From a checkpoint of a small mixture-of-experts model trained on Wikipedia.
Experts: 40 experts in each of 12 layers, 160 clamped SwiGLU neurons an expert, 5 empty slots to pick.
Training: a variant of Muon for the experts, 9804 steps.
Below are experts of layer 3 (counted from 0) of a mixture-of-experts language model. Rows are named router (the router's row for the expert) and show model dimensions 0-63. Each number is 128 + 24 x the weight over its row's rms, rounded and kept within 0 to 255. Numbers have three digits each.
After each expert's rows: a language model's description of what the expert responds to. This comes from a sample of Wikipedia text that the model never trained on.

# expert 3
router:118099142125127161116133141116130117155121088122122137143152133135105193124154122102170131125112138158117109155135074115152097127159133125154108111148070160144103116158177140132148125133107136
It responds to: Range and separator punctuation

# expert 15
router:091168142146118149116139117141125126159109114146152087173141098102118135170118125110100141154109104155109129161123085088160120117110116120106095159140132166137090148117089117124146147092126123
It responds to: Locative prepositions in/at/on

# expert 12
router:127184099142140063118105183149098125130156116112106086088029157134071147148127131098112116138079134097103132123151123137118120126097131081148126111152148137144165100141093114122111145161139138
It responds to: Domain-type modifier nouns

# expert 36
router:095137158144130120108100133157124163129124160166133149090085130097179114109170172072070114132110138153134171130100130132116140088114126097127129139121070176142135090166172133169164132119086131
It responds to: Word-initial lowercase fragments

# expert 17
router:133148148110131107145151097142142123123137126096127134153146171136088157125113149128153108078117145134118189120138119132141089105143150138150108099071141114127136108133082146143138175112167125
It responds to: Line breaks after content

# expert 1
router:135125130086144099166112094139068090153133159110136121088083111121116126125145176116129139141101115117121124130161119160120141120122097101153171118145158190106167130121122120133127134128144151
It responds to: Mid-word consonant fragments

# expert 10
router:134101130128099135121073128120138119110134132126116132196154144141121099152146119150179123126165100119110122148161118133116099081115133130126086117098171092094147130163125115080113121154132107
It responds to: Definite article, nationalities

# expert 26
router:137146168146114121120095134150136150126119106098110154158096136174163149151150092119141124121102126148157136106105089096099128107131111147107144154152112074114097144109126111139127141172101095
It responds to: Place-name endings

# expert 27
router:116117120140126100105139138134134192101109125166110095133117127137094160118140161105116136162109148126121158120134129108099144112097127109148149148096128098178159115107147105117185163122124143
It responds to: Infobox field names

# expert 24
router:123091150136144142145119117160171113118129117135110145122108140130167080104133144131153139114168126103137140190166130153130102104155123128112118112135161105137177144095164151094136078113154143
It responds to: Possessives and inner pieces

# expert 5
router:145132077101134164111134152124158126120114105104103151114142110110105130142073146153139155097177126106138142165152084129103093110149117150107159141121172169085115087158134113099156110111151139
It responds to: Pronouns and relative words

# expert 28
router:130146140178158135119110144145105131088129119128176129134094150157116158109134183131114131111106144145080100107182149134155131150113140135152163081131113107125177148127091115104117125165156145
It responds to: Abstract noun heads

# expert 33
router:116108145126150161170146139078123097118103097135147081122166152127120123101093100161105117163159103101120129170090128136139118143142173130099134145126109165134134105104087144131147131137091100
It responds to: Commas and conjunctions

# expert 34
router:155122142141105148129109142108107140160113106116121134123099145097138084142108138142090122149138134114145144108133133115156153118144149122153108109142137086142147103122144127130117162096109164
It responds to: Standalone counts

# expert 18
router:137105113112130136134096099134120121145160148132112143140138143138149130099133089151136121119139125110132082126139132148136127120118102073127140116148112064149168126113169117133117144150092085
It responds to: Roles and memberships

# expert 9
router:098152111180135121094097104137133113152125124124101100139134128143135113117161142111102116098145150146149116094104149138137148115106172135117105109142109195166149141114112108158136133115118118
It responds to: Past participles and verbs

# expert 31
router:120109112150126121128119110172146091084145076121161098125141119108110144153158101142136133100106128108122101162130143121102084165132144123111103147159126118123094097127113173160125146133114133
It responds to: Line-start markers, open brackets

# expert 16
router:120085140163150119159099174156116173125120090135153126149075135122117153128143111103101120152098140143115129105132108086144126154095115127149139115142114087132164133083090158109129159133109107
It responds to: Institution name heads

# expert 21
router:137145135116070078162096132170135158083088130159137095150107112157182132138080142115148126092136106136113091092134120092146143124128121118156133133149121081131140110132157130114089132165111097
It responds to: Title and genre words

# expert 38
router:099137095187149094111154102098137088143143102135166117133149133130140087108135151097127095100143191134166127119103134164124121136136130124124072157142121169129114156155093144143106143156115111
It responds to: Be and auxiliary verbs

# expert 25
router:154135153101101081120182132132145107074153176105100127126104081094099083142136112121130097124105110154120148107146153153126143156144133150174130136071121133124114158122176104117086112066131123
It responds to: Foreign name beginnings

# expert 37
router:154170114131142157171118136098093142171118125126136176115164161108104096167116139114138135103088118149097116111124072130091152138154145134081145154112112154140126122097179200136107124125129136
It responds to: Periods and sentence ends

# expert 11
router:175103130128123126102089132113148175108102128141160131175097129134159128086139117125115150139098121135109125151166160115138112105114116111110119072120162071110105155100114108079129136193101137
It responds to: Sports and competition nouns

# expert 30
router:121137095133165114158157130129136165139142120122168120116152121104079128082121113131125141135134126157185129061133083126114180105156138109143112111129158083150126178093128116133160064154114113
It responds to: Table cell separators

# expert 6
router:110094135086138135139160111156125156143120120128114103153157114094154113128124138169116134186143135118102100169083150104089130136141159106124138127145141163164114114128116162135102145087140136
It responds to: Prepositions after nouns

# expert 32
router:101093111118069127126132111103150107141155139133126125122085114157167127156163078139140108157139131096082125145110165180146141140139124123126142136110142082131118146159154143156137109135175130
It responds to: Digits and year pieces

# expert 19
router:116133083143150127159170159113135159169114126133150141108156139107144118162139150131135132153113185117094095124117129119106149158116126150100148081154084151120087128140128135163133103138107176
It responds to: Hyphens, colons, heading breaks

# expert 29
router:115119134124146149175165141142160097111106165185138135127042083160141170179153135069090122140127149084125123112096139134101126147150126132131131162083158152119117162151138150128144127137128149
It responds to: Name particles, foreign syllables

# expert 39
router:106134166155132123166177130101128134142130134116101151123085115146102154152144079144123155140147122139125118143094147138117125143095134150119154168096186128128150173121131149102123149136158121
It responds to: Foreign name endings

# expert 2
router:121091091107153161100138105112117139117149106108135089156168100114097069134127186121113157135168103145151153094127096125091153146115174097130152139166132148141139117131113118143131140162126136
It responds to: Adverbs and conjunctions

# expert 35
router:112128148153108132087153127119136126156128121085115135128113075130138123103106125151086132183097133147164141109090118113116110112122152128057172147150146155105137140118089117131142084140086152
It responds to: Directional prepositions

# expert 14
router:150107150120097138126124166065134133128143160102092144112041131146113150096096053129175159118122098113115146131139117134118111145136130137164132116089106103095125083110135136136109116115175114
It responds to: Digits and units

# expert 22
router:128131105110123174112158111150099118099112105115131173130133133127115106124150101145121111108159107131156142123076113108127162116117125133143142154140107078121134115157159165135147119149125109
It responds to: Months and date openers

# expert 23
router:069191169147131104125093176127095114125108128161114133096135164118112111108123138116166128148139143086157157127116144123151134162149111161100131171147084111128162142143125118109160132110135112
It responds to: Table cell separators

# expert 8
router:154100115157085159096121127114134124115137124095120090163106127163128103104090125119091133084153117057158102112100178164136127108107136115114114106137195114157191078128124109129103118116114179
It responds to: Determiners and quantifiers

# expert 4
router:150166130102136122151116105149171125129129129167164152096075086168134086137080141122147123160102130134149122151132131153150150134204113090161151149111131104142099113116138144140129151084167111
It responds to: Mid-name capital letters

# expert 13
router:158122118126149141136168115116130121166103140168120104099149135133114115110083158137114112115140123154101127130122130126126138156175097153135111173061117143095116158168149126056116175148139111
It responds to: Closing brackets and quotes

# expert 20
router:163114126113109165121150095135089142129154148107137130111118118104118146180116115155160127150135138134170152156133127104119132147098130189146137096091091114110092097173169140163084130107144147
It responds to: Infobox colons and coordinates

# expert 0
router:129109149145072150130110160092137136081095126148133134114135142112102159181141096147128149090112151164106109115164131133121120117145109172123096139099078130120091139109150148151130152098120092
It responds to: Wiki section heading markers

# expert 7
router:077121103091172172130105132097113122130131132129142111119121157136150144136106131183138137127145122099157152134104142112143099152126128113128118119144117193137135143117081101114164103131100149
It responds to: Conjunctions and suffixes